config.yaml
num_hidden_layers: 11
n_experts: 256
hidden_act: "bilinear"
router_bias: true
init_std_router: 0.0125
lr_router: 0.00107
optimizer: "adamw"
learning_rate: 0.00116
batch_tokens: [32768, 65536, 98304]
Below are experts of layer 4 (counted from 0) of a mixture-of-experts language model. Rows are named router (the router's row for the expert) and show model dimensions 0-159. Each number is 500 + 25 x the weight over its row's rms, rounded and kept within 0 to 999. Numbers have three digits each.
After each expert's rows: a language model's description of what the expert responds to; "gets" lists some tokens that make up at least twice as much of what it gets as of all text. This comes from a sample of Wikipedia text that the model never trained on. Tokens count by the router's weight.

# expert 5
router:495449502485509493500464491474394518586459500501474507508458496482512448548513492494490481537496496499510531515500508486510490492513530501497491505524504471483484507487501515513526491504497511500484498495483502679493496477483532495486514509497506482499508492485437500486491491506498467520500492475492523479498489495506487494484506500491504450486500498501475487491501492490509530487529526494481512478492502487496487505489533491516481477516476475483519495499491512476496486496488499
Description: Sentence and row boundaries. Sentence-ending periods, line breaks and table pipes ahead of a new sentence or row, plus scattered content words such as Later, According, hospital.
gets: ". ", "\n\n", "\n", "It ", "a ", "He "

# expert 50
router:490497477494524538521479486437467502504466498529484491495509489477467506505496501556468488494517513472538511487505503526548491496554515551497510496492504492467525490489535518519510532525516484498540458452501526509506498514513498536493473452516516497538504526488505542553525495503515528450468478465468488543512506477488488464464516516525510432494502509444518511483498506458467501497464491508502519481494481480513508452524529532530537492506478518462506497527504540508495462512549490
Description: Mixed table and prose pieces. Table pipes, prepositions like in, of, on before dates, and mid-word pieces in learned words, e.g. encyclopedic, Diploma.
gets: "| ", "in ", "for ", "199", "of ", "s "

# expert 20
router:528500507494499558517530525519561504465551510517485502491489487514491514477510518513511483497512507461534476468530488526509477490511487484497501463531473513441487470537455474468486533487521519499493496486469540439492503502494504521458492487528505524452495470505505488545522527514530510500483473514528480507455457509487487488485496525514513535525507481508525500547488544499528468480441517523524483554520523452463512494525544461491508463499525505515491504490488485556510477477484492
Description: Win/Loss records, mid-word pieces. Win and Loss cells in tennis or fight record tables, plus middle word pieces in rare words and species names, e.g. asylum, Bishops.
gets: "the ", "Win ", "202", "it", "y", "i"

# expert 46
router:488445496478502490502471501474383518588470500500473509511449495485506454540504489484487479540500498498510530514497507489510491497515528498492495503516496482480484512497496509515523489501499516503485496492485510678490496481481529491486515510495501478495507500488438495486491494510498469518506491485496524483495490493505487499489506502494500443487499496500475489495509497495500524489525526502480507483495499488505488506494529485514480473523473472474518495501492507480492483492489495
Description: Prepositions and place names. Prepositions, conjunctions and years in biographical and sports prose, plus country and state names, such as of, with, Kingdom, Virginia, Netherlands.
gets: "\n", "201", "(", "202", ". ", "200"

# expert 38
router:493474498500543503482512489493443534555438501476496521453488483482483464554553490466459465526515525513546540494515517465475494506499498491524522479545508468456517538475501516509517518525498533498506512517527480576493527475482517525499486477478519498544530487509460518468510476484468479502491497473475534506490481462484518484470505535508498438538490477465478487499516521476508509501518528541511501504503508482495515505504520473533477526525495478464522487513475468481497501488474473
Description: Word starts and years. Opening capitalized pieces of words and titles, plus the decade part of years (198, 199, 200), often after headings or table pipes.
gets: "S", "\n", "199", "198", "197", "L"

# expert 22
router:495448501484506492500464488481385516589451498501472512507463494482513448550514490492489484536508495499510526517501509484510488492515527502496490508517507474487485507493503513509526493500496509498488500496494500680492494477485531498484514511496506483495509497482441494489491492509501471520501493479490523479495489496505493494481505503490505449486502498503476492489499492491512522488525521488483512480492504485494490502484532489512477476513476480487522498502497508477497488497488503
Description: Sentence-initial pronouns, parentheses. Sentence-starting He, She, It, The after a period, closing parentheses, and some table header words such as Episode, Ref, Reign.
gets: ". ", "| ", "The ", ")", "He ", "It "

# expert 48
router:497436500475500485493476508480426511582477492508483505513454489474523474529525497507479472535507484495520525517512495490506515503527516497495472515513510475487507511501493513520550501508489535507485490486482522635481499489469530505471517543484495489508502502474426507500497491515494468500499503482500540480496504493507512495495506506503533441463492483497463486493529506476498520485531540474490515464501508483513506485512548497512472474532489480463501502520486518468476482489467500
Description: List-introducing words. Words introducing examples or titles, such as including, especially, notably, entitled, like, plus table pipes and list dashes.
gets: "| ", "– ", "as ", "), ", "including ", "- "

# expert 13
router:509517478490491500502487498485558539501483511550535510500477457455530516485493515526506547501504445483475519506466495471463488490436512489489524493500470539508547483539499472462471492490497499533517524522512514414524479499515511486506502497471496490503489535521492489455501502507500556503520494503542465522516481525545489533527461484520510537518476504503516471497519472509477489541505489520507496529494517447515514505450497473479538568487535496472510523478506485516506511514499499
Description: Wiki markup and headings. Paragraph breaks and heading markers after tables (=== Matches), table-header words like Total, Population, Source, and mid-word pieces like Qu-art-et.
gets: "\n\n", "|", "Total ", "/ ", "N ", "W"

# expert 29
router:448482491452528520508516537493487476492496465512458500501522510458484464500493463512509465519472513498576510511501557447540469484481489492522481529532476502476499471510502465488515518490500498482547471522501480522500542525469554511467482490454487510481482496487518491478470494484485514512485529524493542515501472495538499547465514485509497461504454494536505513484492496475467477484518541509535479519553499485494481483487548496524475517512508557521514485534499486503450517478485498
Description: Commas and time nouns. Commas in running prose and time or competition nouns such as season, year, time, months, League, War, Festival, mostly in sports biographies.
gets: ", ", "and ", "season ", "League ", "which ", "where "

# expert 58
router:472492520505516512490530501537482491425461528468500513489533513532478509493483477514479519449522513457518488478502503514514520489517553493519487521482476491500556523539497505478485513499475511495520512514494498496543478503520520493485512500500507492463491468560495498493495498477498499488434551463482475564515528471449485542524471493492510541472479487500534487508520448511514519496524521483553498516500492526457478513500446480510503485512448507491494520488525511484531496517433479
Description: The definite article. Lowercase the after prepositions such as in, to, on and at in running prose, plus entire, across and nearby.
gets: "the ", "- ", "\n", "The ", "\n  ", "this "

# expert 39
router:498472485489532523535488495518440481512481530493509501492473477516517489529525507493531460516510500488483474495533503512544506533509532520518472506514534484508470508480502518477523514501516494504472500536479521572460552458508547501505526499499502462505497472483416553497506429528497465527485497453477504518500503507491482508483480516458492464509519505475508490463518482477495515480471475469480497468473504501482491531517550460499481455532470455495495529504500535479489500489477528
Description: Articles and list dashes. The word "the" and other short function words such as of, in, on, plus dashes opening list items and field labels like Born, Founded.
gets: "the ", "- ", "of ", "in ", "= ", "Born"

# expert 6
router:509495492507479489508563524506493451488518474486510542534498475511513508516554457510487527473518546552498538496501469501485494516497503522520467480430512471487494480522486511455512474507504505488476499516492518526481516523496463514532547485479494481516511523515477474490453535511517502493445463423525524467513495524530463500540482495506531491480499489517494499506509504524454522485549512503493519508471498507550475536476510448504491470481457508493530483470514519498484505524500454
Description: Nationality and adjective endings. Word-final suffixes forming nationality, language or adjective words, such as Caspian, Norse, Swedish, stoichiometric, Aeronautical.
gets: "s ", "al ", "ic ", "ian ", "American ", "o "

# expert 42
router:523462508495534468527516500553511469495485503537495536508500466512538497497533529499540494497562460519510455548517459514496480503527510513485503491457537487488540526468512543488533484501512534473474492492512489528474524511516510511503502434450489472511504544544466526506496471509504477503522508503506480485498503532504477501537516502440485513495485465499529514475508508491527516501505477475452496506471478490476475481513547517478481496479471510486499519462439537482490507522497435
Description: Prepositions and verb suffixes. The word of and other prepositions, plus verb-forming suffixes like ize, ized, taining, tering, ision.
gets: "of ", "to ", "on ", "'", "== ", "ed "

# expert 34
router:495442513471498493502481502470412517592462499503474503515452495490513464542527496486492477534494499508509523517500508489504497494513542507494495509518508471492481509506494514505536492504503522506493491498480514667486500487486538496476516522497510482503502499483428497488490495522495470523513498482492522483502495495498481495482510502494515459485499485496470490493509490487497525494542531491486532469491502482508485502498537499523473483527481470488524497504494519474487484499487503
Description: Decade prefixes in dates. Year-prefix pieces such as 197, 198, 201 opening dates in parentheses or table cells, plus some institution nouns such as university, board, Attorney.
gets: "|", "197", "200", "(", "198", "201"

# expert 37
router:468485489543515518528482486494497513526454516496476470517495476483516483528518496427497478485444515498537541496486542518497541487476527484502508538469488481528486515513500512502531489512504482492520553506504516516479493519473507490467482490514476483486523500494477554536489526552536455512493511509534517499505471509522502491488512540457497457500509530494492436506456521488536558510493476501482529455484498497482519459518515519505477498533489495453512526483529439496492476459542507
Description: Word-initial letters. First letter or consonant cluster of a word split into pieces, such as cr, sp, St, H, often for names or initials.
gets: "St", "H", "d", "h", "m", "l"

# expert 25
router:504565494497481487512521510493556477448578518530503509496510537550474483481508523496489481466529519526501471455495509479515537525500476482545507528479485509508486535503497492488480497499494494523481462488500479411468478515541539524491486475505521509485508509544541490500520481518507498482519507516532487540457459503536468502467482495553493481452514474497485526498498528524488513487500497492463496513558489495526502503537480508455482495509480473535517495468535498491499493480492511
Description: Diacritics and foreign names. Accented or non-Latin letters and pieces of foreign names (ș, č, å, ə, ı), plus en dashes and hyphens in ranges.
gets: "–", "″", "ah", "-", "z", "; "

# expert 57
router:474514495480534497491452524479405519562486505465457469518555472483506488558485533516505467496522504511478512520476506468520500491504539484529518510512472475488476471482523512512530494522515529536504504463504483587477484485482534501485533524476496501554486466511459479474489512510507468508493474480511508490485498500507491489494517490517539462473507501495481526465541494507476507518506539535504518495502497521477508499471524522506461448527490462500519479493490509461524481500491481
Description: Coordinating conjunctions. Connectors joining items or clauses, mostly "and", also or, &, plus, nor, then, later, and slashes in lists like W/D/L.
gets: "and ", "or ", "& ", "the ", "to ", "/"

# expert 44
router:506477487532517484498498490486407536593479497493469503530466509490511498513539451505488444532494493509505523533482491466507499499507525489492482514537499456504480491486500518505509478517510541528483520499463513624500518481488542482485489487484503484506483485499437484488479510508510465511513498472472528465493487508526495465501490500488495437480509493484489502501517494503494529491535529508488500485510502454483493507493534497496474453524482484462506496515498507503476487504504493
Description: Opening parentheses, name fragments. Opening parentheses before country codes, translations or birth dates, e.g. (BRA), plus pieces inside personal names and technical words.
gets: "(", "| ", "\n", "and ", "\n  ", "- "

# expert 19
router:477464504481515531506483502503407524573470495508488499507473462486508459514548497487524484515487499501515520527494518498523491498523530520508488495522492492489471529509479530534547479496503519492488504514518509635495520449484525499458496530501497481498498500497443527514492466516465469539506461493489519485516495478514489506481525546500517449468492472508488488505514500489491503513521524449493513478493510479491490503529528482508465477528475483478520503499501509481490488502488519
Description: Table cell separators. Pipe separators and numbers inside wiki tables of election results and squads, plus "the" and colons after infobox field labels.
gets: "| ", "the ", ": ", "which ", "a ", "while "

# expert 41
router:519493499508448521535479516524538509500531475472498508522522530547485494485494497469491525411491485469494485498494513519538505517521534495497503480538486505522494484491536484469482487465488473525498447501506461471486487494545507510503468498527494540504469476512498494494527492483524474477525472470529473548521532510503550468511511451498527519479505468534515507498482497527531513501545518518470444527470452534511503504492517513482510523464550496502472495482539458528493518464484535
Description: Name word pieces. Short letter pieces inside foreign personal and place names, often after a capital letter, such as Ju-an, Sh-u, Kor-zen, Pash-a.
gets: "W", "a", "s", "u", "an", "ar"

# expert 59
router:483462499476518485498478498493429516553481494507490522509470485510522462530517487486495488523510508495509519522491513496502496490510530502514486519518520464484475524506496518515554485519515505522495485492489502685480486484496528501470524519487519463489503495480441492482462496524491475528528491472491510463507505502511480484489502498494520461474503477496477490488516498484495535496549529492497510471495488474505483488505528485508491481532461473484504507489484524479498487494480512
Description: List and table starts. Line-initial dashes, pipes and headings opening list items or table rows, plus qualifiers like especially, particularly, except, and or.
gets: "- ", "|", "| ", "(", "and ", "\n"

# expert 62
router:485453524454510496520507534516431526523456522492462539527493500485502479525539536508500505489504488486506494526508510493519506499533528497504478516518481472472510514516490490495504474486481486482491517510487522617484479473484536517490523513515490486449512490485444535499489495515478446505502545469498523487498505495500455539461486488459532480484509483505485479468499495484492504493528487502478535514508492496461490503489509466510477493535509461479508546500535572491528492531476519
Description: Articles before places. The word the after prepositions, especially in geographic directions and locations, e.g. to the south, on the Korean peninsula, village, city.
gets: "the ", "a ", "in ", "its ", "The ", "November "

# expert 12
router:484450487468483481496472480482404520584457499501467504524465487492504451537514491504492464533490497491497525532497501478501503502513517503487478499516510472480500514490508514516517495502492531497489493509479507655497493477480522496485516524499492497488507509492425507495479493500489469498516500483499533466489493507507495494498499511509512441497517473497463491480509487490504553483533523495482503463501515488495504508493530490513485476519490478478519506505489520470494473481499510
Description: Table pipes, year digits. Pipe separators in sports and statistics tables, year prefixes like 198, 200, 201, possessive 's, and mid-name fragments.
gets: "| ", "s ", "'", "(", "from ", "; "

# expert 63
router:485441500472502493492478504487378517574471503504477509507459487482502463537512488486489465530509509488523532516502497489508486504508526499498491510512502483474486503498493514520531496512498526505470495493483499656495495492480545493480508517500501473491514505487432503480482494507492475521521493492493524485496500497513500508493508508499506434475505494491481479481510502492496526479525534497485520479493500483506489499485527482514473468531472478462507498500498514481501487492485496
Description: Phrase-level continuations. Function words, commas and numbers continuing a clause in prose, such as in, and, a, dates like August 31, and nouns like magazine, Kingdom.
gets: "and ", "in ", "(", "to ", "a ", "his "

# expert 24
router:486497533507494504505492492522464500514514522496464543505531502504504492505503556487468537504478531507481542533497490494540527507471473536481524503507480498500476475511502446470535445515535482531527477508461530492477493457518521509552494528469506501486513495480546510501521502495456529478514520516518483478518522502528464469462501494539503438501538505478558493490465513453507479500510518460473492488506452500512549504497515445452467533490480502516489507475507543528478523493477511
Description: Digits in large numbers. Digit groups after a comma or decimal point in attendance, population and vote figures, such as 13,652 and 43.2.
gets: ".", ",", "% ", "–", "000 ", "0"

# expert 60
router:475467528488515468509453488478409512557516507501431491529492465524512464539528529498486442504538507492492518520489472487488488505529522489492498480509522484500478516487521541519524476542503509511504476471482476625491460491483529503498531510512523499493502509480431478506480496503496514506516470486514500476479494490528491490500491486506535466472506498486462508458504487511499526519522540512498509469493511487476495513477533494490490482505471466495508513502498543488523491498487490
Description: Coordinating conjunctions. The words and, or and the ampersand joining two items, as in cultural and social, plus fragments inside acronyms and codes.
gets: "and ", "or ", "s ", "/", "& ", "'"

# expert 32
router:475443489465516498516498513485409533567478499498500485533472484479521441536517495498495473529508499491532532530485490497512491509503526499489495510519507474474496473500501504521542479508498530518457508488494499617496489500499554494474495518506521466504509498494436517473485522525476471519532495509510510460508515502509481495473501497511510423481492491492479479476520506502474503501545545518478523488479490510511482492502530475525480483538484496464498496485492516477514487477482493
Description: Function words in prose. Common function words mid-sentence in ordinary prose, such as and, in, to, the, a, his, also, since.
gets: "and ", "in ", "to ", "the ", "a ", ") "